From a checkpoint of a small mixture-of-experts model trained on Wikipedia: vocabulary 32768.
Below are experts of layer 2 (counted from 0) of a mixture-of-experts language model. Rows are named router (the router's row for the expert), up (a neuron's input weights, with its number) and show model dimensions 0-223. Each number is 128 + 24 x the weight over its row's rms, rounded and kept within 0 to 255. Numbers have three digits each.
Before each expert's rows: "comes after" lists some tokens at least twice as common just before its tokens as in all text. This comes from a sample of Wikipedia text that the model never trained on. Tokens count by the router's weight.

# expert 6
comes after: "\n", " al", " non", " co", " Al", " re"
router:184102095182120134115130117126118154153142144105123149136164171124144077137111132089152140114135120140155146105129103129136156144083118114142072123177108104131125159089066160157116130131150082119131113114129137115133089093113104095114132124112119118133131184125097113109137151132162104103122120111154189142098095132139136104116106122146133071112171130112203135148134123092111116116165134113124146113118145133128178182068136158142165142123114096161115085144123127115130129131138130088113118132137126122123095132121145123159121134101157122133118114131157112113155088175149114078131153070129129105101119087146137096124133135108115156129126138136181113132105139131157144141139
up0:122115118124129116111096093136110121129120119111131116121143119118102132146118134187143153155145111105107122127235089143133128054088039123155134134167173112139132156117118099133126116152137154136115145124126117145106159139120126104122118130124114130121153177138140120099201139145141140109130133146121191131115146121161131159120136175135116101131134135147146129105135135048107111139129133163160151131140126137125131141132095133117100138160119109116097129102118138129159148147146124151132124105160127118152146103115140145160131133171117115132119119109183084113149131140127116111129126133148119139140129129113104133139139044111094191116149083129127113139123136116080124081137

# expert 117
comes after: ".", "\n", ")", "==", " ==", "==="
router:148113090177126107114163139122166206174103125135101131164132131130134090132114148117111116101129120123147107161151148113137125169071152126108112156151125096063149155109103166121077133103139103153137084135135129115140112090150121093133119134112118133122115145120072122154126146091126123104140100091171139157133080151107121130075106109140116115125160111112192124130114129164171123119124125147108134112109155125125177142119144149177148108100109095125112101157162129130093095139094123110119133151097110144132090113184143107129082128121129133112141075125115091143142104164117128144155135083144122121111127115128138118130110157119132118135106144124137099101095122091123107173137
up0:164144112136090129137137110081139117151109122122103118117092107151121100124110120122101120129114135124121137115154147097085090128113159114123132155135131163091159118134168155138146118101089163157156130131139134116162146122135137108141127126134128170143079118142131143205126102136135128123171130105116117126139143150123126091089147113154096154133151137115147114111102121179142154145093159143121110147127115127138126146132142151140113101073136150149147126153118134142064095107142091068118112164086149148087109116175152121152152125136106132087128087101133146122142138179085141166149178151124109148140139137176101186122143118130151096136158168088126128110136102082127183143123

# expert 91
comes after: ",", " was", " is", " did", " are", " were"
router:180119111160103109090178139141141115145120124120075102132112142114126128107111199118126159092163122120130185126130152146146119143131151136116105153152120140153148180092132134155100121108160092074134118114078132134133144116131078132077129118087081130130141132135108163131119136107204117150127142105159138138092119148141129130097145142144119147134144093089137163127133121187174111118143115145071076116083136116134143157104147120153151119093116126115147112129123123149120117121115110106169124134121124136117103175139160127135119120133168157160140117129124111124122134150146120143115134160182114075132116102153119133094124146126120106138076165130131095073125107123109118149122
up0:118128100172136143110150104123130106106123165145103094168135133198096133097135113138130129107126141130109142098168128161072128105144158169120132103113119125154119117127142105074128121127133166138120130126135134121096118191117087107112156121132112186103142148145130133131148124139131099149113143137162125132128136139132117126156159149136139157134135136132104145118123142126161145116136113155126100126085136158100150137120123131150120127159100110142185096113139148161101142152126160131188136145079084126155130196175130134102143101099160098131106147131148074096128122130097102128098147141204128107126114093165139101102121146131165125127126155105156112205136131127116128084133

# expert 207
comes after: ",", " in", " |", " the", " of", " New"
router:135086110133091160132157120125138135128108118119119119163112134118137122133097165076135134095156137176122138125126124121107161147112160116123133119146137133090124127124120153144123106120149142134140077122121148066170122126119107102110125154092146131108086164144076116164131147131113123126175142128159152125113086162164144139071139097192144114116117124127127180132114149105175107079101152136111147158124113114135126148150149123144132104128114100111145119160139135140062089102127114130115177172093148177127107137120159107171137129132127105078130107124129120153137127162098140160099124136142142116074101122168099089123109117092124127112131137133145100099108145117146185181144
up0:079109162122132143148128128136146119089104128144132118132142114107114154117100164124122146110111149166121114139129131094104133165148087088114140149104148129086124102141102117119160118119119135136109125144126187121172128145111152131153100161111146115104083106118116160154157097154124156099179162144121126123142112175152160132093133130170115151107149175108123205091135142109167142104095101168095116144129095133129126140138150128091138128118120113139129147116152155147111153123116120144138125155068096164122085113132168156163109156135128128108133112128142130134117158107092151154156107122079119156078115126132145138171164091094134118120145130128127071112145114132120165168065

# expert 237
comes after: ",", "-", ":", " of", "|", " in"
router:125125130140153165073110149097168136119147122154079093168096151172139126168127176111140118126128135183133142119124143132149148125092156129104129134133100135127114157083118145175096133107100104106141128117120146105127121141124137079119131161084142121134095163127119140200119134102146089125175124142154140129128134147123093153131085094129143120120132111149121166137105148134146103090112155129132131164129133116078165147127139123137120081119117123151132106174152125150128149117132105088188129119106150124164106130137126088183095103133169123125138104124156127141171122141085163151117121133131140117104105122152097107110090167104105130077091147148171137089100135162129145119129
up0:125113159083142155095087154141125135122103123123112145127101131170107125128171159070149138133127106176122096120121153103109127132098164139139126137107130149145131114088147152155129146100120131120116131134132152064117149165130151082126117157112147119117081158128126136197140117093155093142126136139161133123157137124126080123080114113129102130096115134148112174149103156118151128084092144153127129156163151148115118144155066122149090079157139129107148122125156103140146130108122120097129097094111113157176123136158112100158142106113159153129120129139112109109175129169066152179139123141132146133110114128179103169108102136110084112106140142123120143134126147161113133093109

# expert 143
comes after: " |", ".", "–", "N", " in", " ("
router:160136069166092111104146140131117138141139126148141132153126195134167095148157153129152138145138135152131137116112117110132153143103128098103109135170095096099123148069054145159115126125145113139126109117124132080135106109126120126085144125126086137147159126111094108114123177116147109113148129116143140160125103115116133136127084126127144102108147120094199130137154148124151109111120150104143125128098154130120143145060160170162139157140121078147109090135135100127097119133101080113131113147150134125147112134136129131146075138108165140145140114129144063136131078121167131140138141122129131146122139085121154088156124159132100136123117141144155098131084143082161164137165
up0:129126129157090134140132127102157133144160147121123113140100148102146120140100152096153090123127142175126159114125136156145130123102124089102136120142120135094151158110136126166106140082162090119149065118133160134172058128148114092137125154136094143155086146099099113124123180113138125126147147125150148131131116120096093081103125106155162142155116105115122119114159152151135125119148147175118122122083077117103128109088137158169152120100119097153130138118111131144149136131155106090149119135118156122090104110133149099159158125106117161110113132157117134105171088145072135131097114105141133140076125116160097109103128144130145127126153196173175116143142135099149160109157

# expert 95
comes after: ",", "),", ")", "\"", " life", "s"
router:132104133136112142094150116096141157150133129171123140111109132117172120183099158115127111127146149137144125186136149156162143168099143140113067143114082117119095127133114179144095118130133108116166091145054115086141090095133115131130136138104070106119121154063125157139097161114108099098117144090147114146127096135114138112134102100128107103109118140118117130128140132172128122103159117088131118120063102113131136130117113112116177116097151132115134116129113086126105145155121113120133170130142154129077121133159145131156145107131167180119159088147140116166150129121142168146105142133111120127113115112128123098111138165137171119133125116183120143106098068128131121111136
up0:138129177075133144118137119099135104119107135177114131135104115132137125129142174154083148137125172126195137144109185124136034131108120135143209134074100137103150129131125132119116122120121135131077111146124149129132107126134143129148109123124058079116143129102121181212075104118112158137134108107137160096129113183131132138128136158132125175115130126128137102097116134114131137102121133102148126115098112116124105125152131131139129114119137116110122101109119119147123138113082139147125146123122144142115127116154129117092127106126131131123149104126143170151068130118120143118123102130111152149135113183130133138122118121153134116138133130174082124074178130157123129103101

# expert 31
comes after: " |", ".", ")", " ", " Ward", " mi"
router:150107142112093128109129123108158179119138138150117104154138125107126094165145127138141113085185101137144170125087116152109159128109123151121078183146133116115110135114122160148141128139143118130140078085096160095150116102115115121122101139088158152115103145105098129139135147113152109094126170137186139114105143150141142120105094139142137106104124164102161172111120158116157161112167125100073126118146151141115153125127149135123142104115095101156114096132150112136112162116150118092156137171085106118148141094121137070122135104124128111127149086121155109139171146148127167113149117101168132118108122118110113080113120198060133141127114134164151128095138149106142125141145
up0:126116158103102133102131118101162139086138150108104089146138088091098116148143118151139143054164106147121194113110120136099173114093115165163099205129148154112114104139121136125139135158118150143136090098119137114135135128102150155154121132113139139101124129109122147147128129116136160119133176137171115108113187136169131134116138159131139165114119145135135134111123180125142161113124122130093108117180126135098122111139129103107108148101118108180151111146091086129112133105177116121137138138121103131147178102096117072101149142127108106108128127126152134166152163122096175132160111118173140158101143126097082097111105147095153109131142133128105153113138153128112125165136

# expert 37
comes after: " the", " of", " and", " to", " did", " Total"
router:129119118136068145094135171123117135125120123163127104114095141102128131107099195111197119104180111155152133116121139175162116119106123125107110118162101140141128145150113112160148118142124142111163108104131123106140118128080089104137133145129123160104129122132147121146114196120139113120148125156155149117115123115148163142113131094144117094122124134085146137124160120145128098114121126143091117162092115129094148137123164143158167138167108128164107095119085135161093097133121083120167161124137159137126129127138104101150148133147167124129107130145122112168164092163136104166082135098136122137156124073137130104113049137128154114140100166177176102122135122133130143150146
up0:134133115120057140122127166148120084104102120141142069106126108113109133103112181150191093131146083139126120096126111160149118105117122142113132121143146167142125106150103113144159113154152156140137122120155103123154122149095131121151113143126114133107097129118160156125133191119111143128134132180138138091106125102153157115133161144146123101155110137094126157126143126112108095114063120170153112156134083130087140123139140116143141139168101108149146110107045140117105132102159081134133150125161145153108145099138100116154169159138149134136095124154147100166150108132126114151090129135157112125165121112120097100135102119116181135165129123147167139137131151163110169120156

# expert 190
comes after: ".", ",", " of", ":", " and", " by"
router:156109124148094091060178130104150146145144137121076116121120152155114099163131169115154165137166144167128126157134134158107159151105109143126122120138096108126111142114129138133138135087143120104113118114112142085115130105146096116103127150141119142108111109085113172148123135125154069112173121125150134153127155109143133132146128069133109099132114124141134168103128157144137124151177139128119128133113122133117186158087137159172131098124134128160125100199123127136119126118126134095131122156093106146119121163155134102189108102111144126136102088107113124120144117152107123134090167115155132090129127111126119068122064167083092121105095137153156141129110140094144126143161
up0:136139141150079116137135131113130153095130111130098119129148130125126132097163133149152088148104120086127142110123146180141135101101127124062149146129105119123109134122118124113149158135107105092134128103134197104113165135128127140185128128116091113100096083146108132134134128155145102102104148092134128145165160122118126128141195170171147155137107092117147125112160168135141138135094173123121147136140123129146124055147125143136116111139162137124123134117104077127085133118139143096122100135040130111122103106112138122157108108113111100130110118152132121129094119153123126166195168115106129118151109151132138087171168110144110182135127138113101152122139140141125167144104

# expert 225
comes after: ".", "==", " ==", "===", " ===", " ="
router:126103120141113112106151156113131188154108108134102121130109168129098104176129163084156129126149136142152129127113112090120137131081124094130106161170121081136089142120082143167087131093158142122124143132107140138128120127132099091108118151098150146139150147150098154129131169154161138100153120112172137154127094140114124129094073136171148097151152128130153177128113127123156142128108117134122132131140138110107154129131126152176147144102109104129114111161150097152109138147100079084133143164093136149153145101148150105150125144135122132109099083125110068149127074125148120112110142114149146104096103082111144099125123157107099135117118126117121080116065136102138128135191
up0:102113173112104131090115154120143135153126120134141124126081084156096152134142151126162123148135131113134170121126094108132130110045153136147164136111134150151129122113163102139098105114099152115143170151145152130120128149146088094137140157140142149125134128154173139114148084144125135097096154144155145128116154139117148120147097105127158159135115065112091149116097111144153144152136137134122113133116149070146116143119151110108124160120155145106111143104115123158118160191148102101156155186089097129118136120134130146130165098123131104122115169108114091171105112134172152160132120164152100130080109047127125136145130107116100135132153130099120107072100117149130131124146

# expert 188
comes after: ",", " United", " New", " the", " in", " of"
router:137137150126065171115113119132159124124129145114146120165123148105149120196086159128166103118206147107115140150115132145129144124089126154117119103139113117083127119119126133143106164146127133091127085147099153093152093135113106116144114120078100136108100125089114142110125126130129136124116104129152163174109120175155102108105127145186133119162140097130134141139118159101159124095114175137126116129146139127091119137116111115160140171141103122113148127156141133129074089120156131119145164121119138178128108108092180082143075131140119147089105124121158081146178122145135131090129106096129146137120130100126101100123115138119128152104089130133130125083089150124131173157135
up0:136120142101086122104111115109160137151118115145142150152106107126133134127145176133173143143161145085148133101114132089134105136099100152159131115137129095151115140097084126123078154134118133137073131134116149128138128122087095140160096121125103117157107166099133130064146108101133164126113146095099097134089135167120066063109134156122152128117135108095128113123102135161157105146107106157117111131131139117103118147126148120149108154120112120116191108142143128140109144126154115108144124173160130142100126120110143135182101103134136152140116128133113136142197093198181128148157142139150157143150165086160117179112148107101111115105097148155131138146130118139092147137132

# expert 77
comes after: ",", " in", " of", ":", " by", " at"
router:177115121152121153127164120094144164135123141142102111144094132144113152163110157135155126115152118135145132175159141146113150127110147115140115162130139089055099126111103152170110099115116116120157103151147145157131131123096097118116103117077105126111108134090096129184149181114110116129209124144145134158115095134145147106105128118129145141170116119131128180119117124145139129068116131109134145152110116106134140125146147163185142087125130117124132135180133086100094121140142111111123142144096172131133106125151138104203144136117115119099161117131120107116127144138092106146085130150186118087072111124143116125134142136114154123113101121135150110124104117103143170146157
up0:159085171108138116092142102105157123130083150152103129154067122117132162108147133146163135125094140142121153171161120110119132117090142130111148148074146140101107103121111133163119102141130127129108096145138156143148117160107125129151101131077088124112118134090144136148191168069108152110115159153131159130108133150121146098116150144084175122122077126120047164108143155130163158133116116152137125137113103124150120111132148095134120073137151164155123168105094131098135142153126114139122113146123129133139117121125127106156136148082110134148189150154104137125106142106103123139149124154155104134092105119124113155111174093126154094109102138106143146163148110119106117110154

# expert 254
comes after: " the", " a", " The", " this", " Time", " an"
router:132127112121103144117119169126149139118122181143165072181131116072176094161104163106135126136132130103159165131084138147118107125125137095122112162128153114111127165114050117148095137120124118108134126082116134118160113141099130137123067171106130106155064166116127151139091150115115120061138090123184175136122097142093096116131088134122137148114129140121151123129157142139100133083111121157124078144110137142097166127134128131116145130120092100120149108139149141158137136131119122091156117125129139146145105153130141137140129135091151170154156130148133111149123135123099107154121118126131155121115176102128114100148141123096114057092131146121128135126097098153149144117140
up0:099109153152116160152130128145104136117147120193142160123128109096125155144107108173128139121104164138100105104148119156101112139128138124117115151127126133126125119158112098128083109141141108144047132088133122118136156101092139114152075118129112116109136174122183152105167157136148118141167128181104117102150162126153153140148170126142089149100134171057130128132118149140126164086118164155093155139138149132173123101112123113105119118127127101093126113156148139130153116175121119085152097112101089135118121103111126133082115143093172152132087137096115114118125109120125123139121134119160111135178092141157126143159086119146158093131092123110127107142141110141158166117124